Below are experts of layer 6 (counted from 0) of a mixture-of-experts language model. Rows are named router (the router's row for the expert), up (a neuron's input weights, with its number), down (a neuron's output weights, with its number) and show model dimensions 0-127. Each number is 128 + 32 x the weight over its row's rms, rounded and kept within 0 to 255.
Before each expert's rows: a language model's description of what the expert responds to; "gets" lists some tokens that make up at least twice as much of what it gets as of all text. This comes from a sample of Wikipedia text that the model never trained on. Tokens count by the router's weight.

# expert 37
Description: First syllables ending in a vowel or cluster of common words, such as jo-in, so-on, prom-otional, av-o-id, disc-, reduc-.
gets: "o", "co", "bo", "de", "be", "to"
router [ 90 152 135 159 116 100 142 109 112 182 110 106 104 109 171 160 102 153 122  85 108 113  60 140 120 159 164 103 116 149 147  72 131 122  97 164 114 162 131 118 125 115  69 167 100  90 112 132 123 172 166 103 185 105 107 105 151  97 206 165 115  97  86  94 116  84  94 171  85  70 137 101 131 123 109 148 115  61 140 141  93 182 164  90 119 141  99 137 118 149 133 145 143 117 131 101 140 179  91 190  77 113 102 149  95 134  88 169  78 197 169 182 131 138 124 118 134 127 161 199 176 146 181 122  87  96 138 144]
up0 [188  99 168 117 118 124 160 114 114 124 174 152  75 137 124 109 110 121 114 141 181 174 146  99 163 119 149 167 171 118 162 172 100 148 129 101 152 101 118 169 106 102 133 163 136 177  96 127  65  97 128 127 133 129 129 128 117 118 120 137  67  98  83  97 114 111 184 186  90  78 126 110  97 140  90 152 151 124 119 131 112 128 166  71 151 111  44  95 206 100 105  91 132 125 170 190 154 152 152 125 106  93 115  99 122 171 120 117 149  94 109 138  82  88  57 133 129 125  86 148 161  91 144 193 161  51  96 106]
down0 [115 156 160  64 142 141  75 127 171  81  99 115  90 175 180  96 150  92 111 172 160 167  99 103 153 172 105 147  51  91 121 121 159 113 203 129 148 112 119 148  65 116 123 142 125 117 145 125 141 164 123 139 182 134 153 115 228 193 113 107 106 150  95 113 121 116 113 133 145 122 133 107 140 169  89  73 120 153 134  90  98 174 155 130 123 104 131 109 127 166 102  93 110  57 119 131  40 108 170 153 119 129 152 174  69 162 165 127 140 174  98 131 148 141 133 124 143 142  89 117 177 110 178 141 113  90 121 131]

# expert 43
Description: Accented letters and UTF-8 byte pieces in foreign words and scripts (ø, á, Greek, Chinese), plus the fragment ati in Conservative, patients.
gets: "ati", "á", "ü", "si", "í", "ai"
router [150 120 128 215 205 120 165  80 112 109 143 134 120 123 109 135 121 101 140  91 120  93 101 136 111 101 126 109 144  90 127  45 135  97 148 106 134 123 128 145 214  86 103 164  86 146 109  89 113 131 124 156  98 115 122 145 155 100 148 170 140 121  89 144 132 139 132 102 169  88 132 117  63 157 154 101 167  63 163 148 122 161 113 117  95 185 167  98 170 149 104 172  92 132 137 161 153 130  92 184 140  79 112 144 110 140  95 188 140 115 147 115 123 153 112 119 146 173 107 206 137 237 125 140 110 135  87 145]
up1 [ 53  99 144 201 143 129 152 161 151 142 119 143 180 110 161 170  99 131  70  85 128  61  97 131 144 121 145 122 102 127 146 122 116 108 124 107 181  74 106 152 134 128 107 114 142 159 117 110 167 168 131 130 166 160 152 114 174 155  83 183 146 153  78 116 109 101  91 139 126  71 140 119 120 122 147  76  92 227  92 117  80  82  80  70 205 163 119 143 120 149 166 158 172  71 125 153 137 169 141 131 128 122  98 180 115 145 118 127  87  97 156  87 142 142 118 133 133 117 159 124  81 133 146 167 138 107 135 189]
down1 [ 88 116  68 130 109  60 137 109 111 111  74 166 106 121 174 164 104  91  85 138 109 191 154 166 112 181 121 162 121  79 167 181 140 166 164 120 129  96 130 162 110 147 116 130 139 167 120 147 112 100  95 140 138 109 120 104 112 111 149 133 162 107  74 147 126 102 149 141 143 161 108 129 168  86  99 125 101  85 173 128 120 108 132 108 136 153 109 160 121 131  59 129 179 111 190  49 168 113 206 137 121 116 140 161 237 156  96 173  84 155 113  91 150 147  89 164 133 135  97 119 107 146 158 100 145 184 122 152]

# expert 48
Description: Short vowel-ending pieces inside words, mainly e, le, a, ra, as in asleep, telegram, single, multiple.
gets: "e", "le", "a", "ra", "we", "o"
router [103 146 116 129 118  94 130 143 136 152 117 115 118  91 165 158 111 123 105  96 104  56  84 142 115  76 114  99  85 159 145  24 147 106 107 153 107 121 114 112 143  81 128 134  69  83  98  96 111 167 119 107 204  94  82 113  70  78 185 143 170 100  81  84  82 167 125 109 123 114 123 124 170 171 108  88 149  67 159 126 135 159 191 106 122 157 121 131  97 107 129 143 116 167 121 109 119 177  53 190 126 138 134 107 115 162 133 122 124 164 150 139 147 185 124 128 111  82 147 149 109 149 184  80 150 139 159 130]
up5 [133 116 164 124 142 120 110 185  42 168 103  73 147 114 147 116 145 121 113 101 145 130 111  94  85 143 120 142  94 177 124 144 120 130  85  95 118 133 166 161 172 144 124 126  74 152 171 118 138  76 136  94 107  73 131 118  72  99 105 167 125  80  89 142 142 135  61 125 174 132 141 168  58 119 100 104 109 148 103 176 122 113 181 137 109 120 148  91 165 106 132 104 150 107 192 142 180 123  95 151 152 151 140  77 124 150 115 113 139  82 140 174 134 192  35 147 151 172  56 161 145 123 117 130 134 149 185  99]
down5 [126 148 141 129 100 134 137 102 177 125 142 148  92 137  76 173 176 174 115 146 108 152 123 218 150  67 229 118  87 133 140 160 155 123 120 134 119 132 158 123  78 123 168  84 121 177 127 118 138 142 117 107 131  74 109 117 123 154 150 178 121  99 216 117 173 173 134 118  89  81 151 127 125 113 131 106 101 124 119 186 131 121 157 116 142 105 105 145 135  83 104 135 156  78 167 130  66  92 130 129 134 120 163  99 118 164 145 116  96 139 134 193 189 134 147 147 113  42 136  77 114  87 151 168 105 179 156 105]

# expert 19
Description: Opening one- or two-letter capitalized pieces of proper names in lists and tables, such as Pr-ince, Br-onzo, Ne-umann, Fre-ethorpe.
gets: "Pr", "Br", "Res", "He", "Ad", "Re"
router [ 98 188 136 167 168 147 136 143  95 175 114 124  78  95 116 173 118 133 135  98  99 111  86 159 102 107 136  91 101 144 174 117 134  66  74 143  88 151 154 150 119 127 101 108 107 119 128  95 103 153 175 134 171  68 133 104  98 105 156 138 166  79  85 121  84  91 133 141 147  89 155 109 122 173 119 126 110  93 128 131  94 148 155 108 135 162 120  83 115 162 175 159 148 119 132 135  86 183  84 143 131  77 127 136 102 211 153 174 159 186 150 139 151 149 113  90 112 117 101 195 141 144 197 143 133  55  92 201]
up2 [159 189 130 140 104 130 111  98 117 150 144 119 142 161  93 122 107 202 158 143  77 170 117  80  89  93 147 180 166 131 159 160 112  63  90 105 102 142 120 113 155 107 135 100 152 178 176 167 132 155 166  64 133 181  65  99 115  65 110 108 107 110  92 100 120 109 156 148 160 129  70 128 144 159  96 117 156 100 109 132 147  90 133 107 107 144 117 152 121 111 103  94  93 132 113 110 105 164 112 156 152 109 124 133 159 188 190 126 106 110 118 190  96 132 168 126  96 143  62 157 130 173 118 177 134  90 212 177]
down2 [ 99 173 170 151 140 121 120 153 124 130  88 120 134 162 129  88 160 128 122 108  62 153  82 169 127  90 143 154 172 107 177 124 110 146  91 170  88  79 126 152 140  88 151 100 106  91 141 158 147  45 110  87 163 104 139 134 115  93  96 161 116  52 133 214 121 158  95 132 138 162 136 152 112 122 167 167 138 106  99 125 121 135 125 128 172 161 128  97  84 131 107 148 199  95 122 208 192 127 129 139 122 100 120 102 139 119 106  95 130 189  58 145 203 154 117  83 108 130 122 136 146 148 116 137  95 145 196 119]

# expert 38
Description: Prepositions linking a verb or noun to a place, date or organisation in biographies, mainly in, of, at, from, during, throughout.
gets: "in ", "of ", "at ", "In ", "from ", "by "
router [140 157  28 131 146  81 151 156  84 113 215  90 110 121 123 123 107 115 141 107 134 149  38  97 131  25 134 124  91 135 165 124 141 113  76 128 177 102 135  89 158 132  90 134 130 130  93 122 150 172  85 165 196 134 114 131 128  93 155 132 136 116  94  86  88 110 153 148 128  99 132 128 140 136 173 166 109  99 180 173 118 133 122  81 110 124 145  68 125 138 130 154 120 144  98 114 111 196  98 160  74 163  70 131  88 155 153 124 154 107 123 168 142 118 104 108  71 122  83 130 104 127 148 183 134 112 124 110]
up6 [119 122  83 106 154  95 134 121 142 108 140 138 169 101 199 132 104 115  70 112 162  69 164  91  89 113 204 118 155 151 107 132 122 133 116 159 133 108  90 124  88 109 149 121 204 115 114  72  97 135 153 154 140 127 118 202  95 132 140  94 137 179 126 128 161 132  99 172 127 163 153 123 127 188 129 122  63  76 119 138  89 116 192 122 108 160 156 122  98 118  87 111 185  91 119 203 127 206 156  85  93  94 116  90 128  58  58 124 158 122 149 125 132 160  84 134 108 115 105 104 135 126 106 142 121 170 142 107]
down6 [141  87 167 115 143 196 146 133  95  83 126 102 103  99 181 113  69 112  67 166 167 157 156 134 126 144  96 126 100 190 158 145 124 114 116  93 150  80 148 191  99 149 123 134 193 111 127  82 110 123 116 188 117 103 149 177 159 117 115 129 126 157 138 161 147 147 162 169 167 112  87 132 116 115 169 118 134 143  99 115 144 187 136 105 137 184 174 200 100 166 142 105 174 161 174 123 115 114  91 144 125 118 197 128  65 130 114 172  56 120 137 146 152 148 106  89  88  92 148  96 143  71 110  79 101 154 147 128]

# expert 3
Description: Short word-internal pieces, mostly i, y, am, ri, ro, inside names and words such as gyroscope, Hollywood, Bantamweight, Columbus.
gets: "i", "y", "am", "ri", "li", "I"
router [111 113  78 111 168 158 133 105  79 165 149 115 120  92 163  93  83 113 111  87 131  76 114 118 124 109 150  86 146 105 179  55 129  67 161 104 146 176 179 134 187  83 121 189 145 121 129 102 135 213 142 119 120 164 119 136 137  69  93 129 152 120 126  99 125  92 160 151  72 136 113  92  94 157 109  94 109 116 187 139  33 159 168 129  95 170  98  49 143 146 113 127 103 114 136  88 144 178  59 122 111 107 124 127  99 130 120 126 156 142 163 129  96 112 118 107 109  85 139 154 123 185 126 168 150 125 125 113]
up0 [167  97 117 171  88 137  87 181 107 138 119 110  88 119  90 183 103 136 155 143 121 102 119 110 160 156 170 152 124  46 132  92 134 135 123 143  79 152 105 121 169 130 123 162 110 122 170 104  80 130 178 104  93 107 103 190 111 146 127  99 154  67 125  86 156 156 175  84 113 126 138 116 118 176 157 227 153 178  92 151 139 114 132 123 144  97 118 135 147 140 119 119 115 130 133  99 141  80 137 134  54 170 179 139 157  51 157 113 135 151  89 134  70  56 102  90 151 139 132 188 105 170 152 107 146 137 156 131]
down0 [136 100 170 115  77 129  94 163 105 125 111 120 114 155 117  41 188 170 193 132 152 128 166 116  79 153 169 168 153  83 168 176 103 124  88 180 114 125  79 146 110 101  60  90 113 122 158 110 128 127 122 113 161 125 122 108 157 174 143  73 172 119 139  87 100 158  96 118 150 133 129  99 122 128 150 170  88  97 149 130 102 147 187 128 135  85  99  82 111 102 154  77 163  92 127  82 134 119 178  72  74 130 169 113 131 177 108  88 132 121 171  98 155  70 156  88 153 132  61 128  79 131 109 137 126 121 106 138]

# expert 9
Description: Two-letter pieces such as ac, et, ot, il inside words and names, often after C or B: Caretaker, Catalonia, character, Rutgers.
gets: "ac", "et", "ot", "il", "at", "el"
router [111 143  92 153 127  93 146 125 141  99 161 108 101 107 180 114 102 105 113  97 168 158  73  96 138  66 114 132 102  73 160 116 141 160 135  92 105 138 157 157 109  97 144 206  97 128  62  84  99 191 121 164 155 134 100 117 115 138 154 139  91 141 183 135  76 157 107 140 139 152 160  95 159 146 165 167 166 116 205 153  98 134 162 113 138 163 120 109 140 165 150 118 152 133  84  81  98 136 141 213  97  93 141 119  75 142 138 110 155  62 165 106 126 132 131  87 127 130  45 170  91 136 176  94 147  92 139  98]
up5 [ 89  96 150  57  87 134 127 193 125  85 112 114 164 113 165 159 129  94  85 135 159 167 130 115 111  92  57 167 167 182  95  73 145 127 123 144 125 133 156 113 133 154  75 159 120  52  47 161  70 107 112 113 142 193 108  90 147 101 132 100  72 166 104 103 179  49 111 133 133  84 131  92 152 159 150 155 139 139 168 142  73 205 126 131 131 145 118 103  97 128 104 118 106 148 163 112 144  93 116 143 128 160  94 125 118  87 167  98 133 170  77 146  97 146 116  87 152 148 120 126 108 117 105  94 132 109 124 107]
down5 [195 205 129 145 114 126 113 133 132  99  88 164 106  67 150 127 145 134 112 133  91 128 130 203 136  46 115 118 179 121 119 141 143 157  99 189 148 126 149 103  97  86 133  97 137  74 128  85  67 176 159 125 134  98 117 123 155  91 157 138 106 146 148 187 131 150  96 141 173 112 147 115 126 124  93  86 153 154 133 112  68 116 120 114  90 142  75 183 116 102 164  92 159 103 146  82 140 139  93 152 112 159 117 149  87 118 144 129 191 171 124  84  68 107 112 105  89 181  89 146 187 157 158 147 101 146 148  76]

# expert 1
Description: Short mid-word pieces inside foreign proper names, especially Slavic, Hebrew or Indian ones, such as Kok-ly-aev, Net-any-ahu, Sh-ary-insky.
gets: "y", "ay", "ol", "il", "ah", "ath"
router [144 146  62 148 180  97 173  97  88  92 159 137  72  96 101  73 127  56 133 157 149  89  62  73  98  92 123 107  99 138 144  37 164 118 125 146 141 165 122 188 141  95  81 133 102 143 108  87 141 179 101 207 136  84 142 135 118 106 174 127  71 137 150 135 115 131 145 145  86 121  74 124 139 129 142 130 111 135 200 145 110 142 123 114  76 163 116  47 123 139 126 115 125 142 143 136 105 148 144 132 129 100 128  99 130 153 127 111 174 115 128  95 157 214 105 111 130 127 112 208 136 152 117 132 121 122 137 114]
up3 [117 157  79 142 139 153  93 134 174  91 143 156 124 148 136 136 206 130  97 149 144 135 102 128 169 150 110 167 159 141 159  97 144 132  97  90 163 120 175  80 136 125 135 151 115 137 126  94 119 128 126 137 134 102 164 118 130 162 114 142  54 158  96 122 126 188 149 187 131 133  95  52 115 143 183 160  87 192  91 168  98 152 107  88  70 140 105  99 170  77 139 128  55 124 178 125 174 157 196 108  87 162 159 154 105 134 127 120 186 129 128 198 160 136  89 129 131 171  88 150  75 104 112  94 118 112 158  97]
down3 [ 99 148 102 121  61  97 101 101  94  96 127  76 114  78 109  87 147 138 126 135 170 157 136  79  58  93 161 156 142 167 118 132 164  97 161 153 112 174 121  82 105 149 142 146 125 130 117  89 113 105 144 129  96 153 169 147 107 172  77 125 143 117 157 143 152 176 157 210 129 154 102 107 121  72 143 177  91  67 168 118 139 128 160 107 146 140 104 116  75 123 146 122  81  76  86 132  52 147 190 118 120 127  88  94 133 150 164 155 174 169 163 158 137 133 102 134 135 198  78 158  76  82 118 122 130 114 159 115]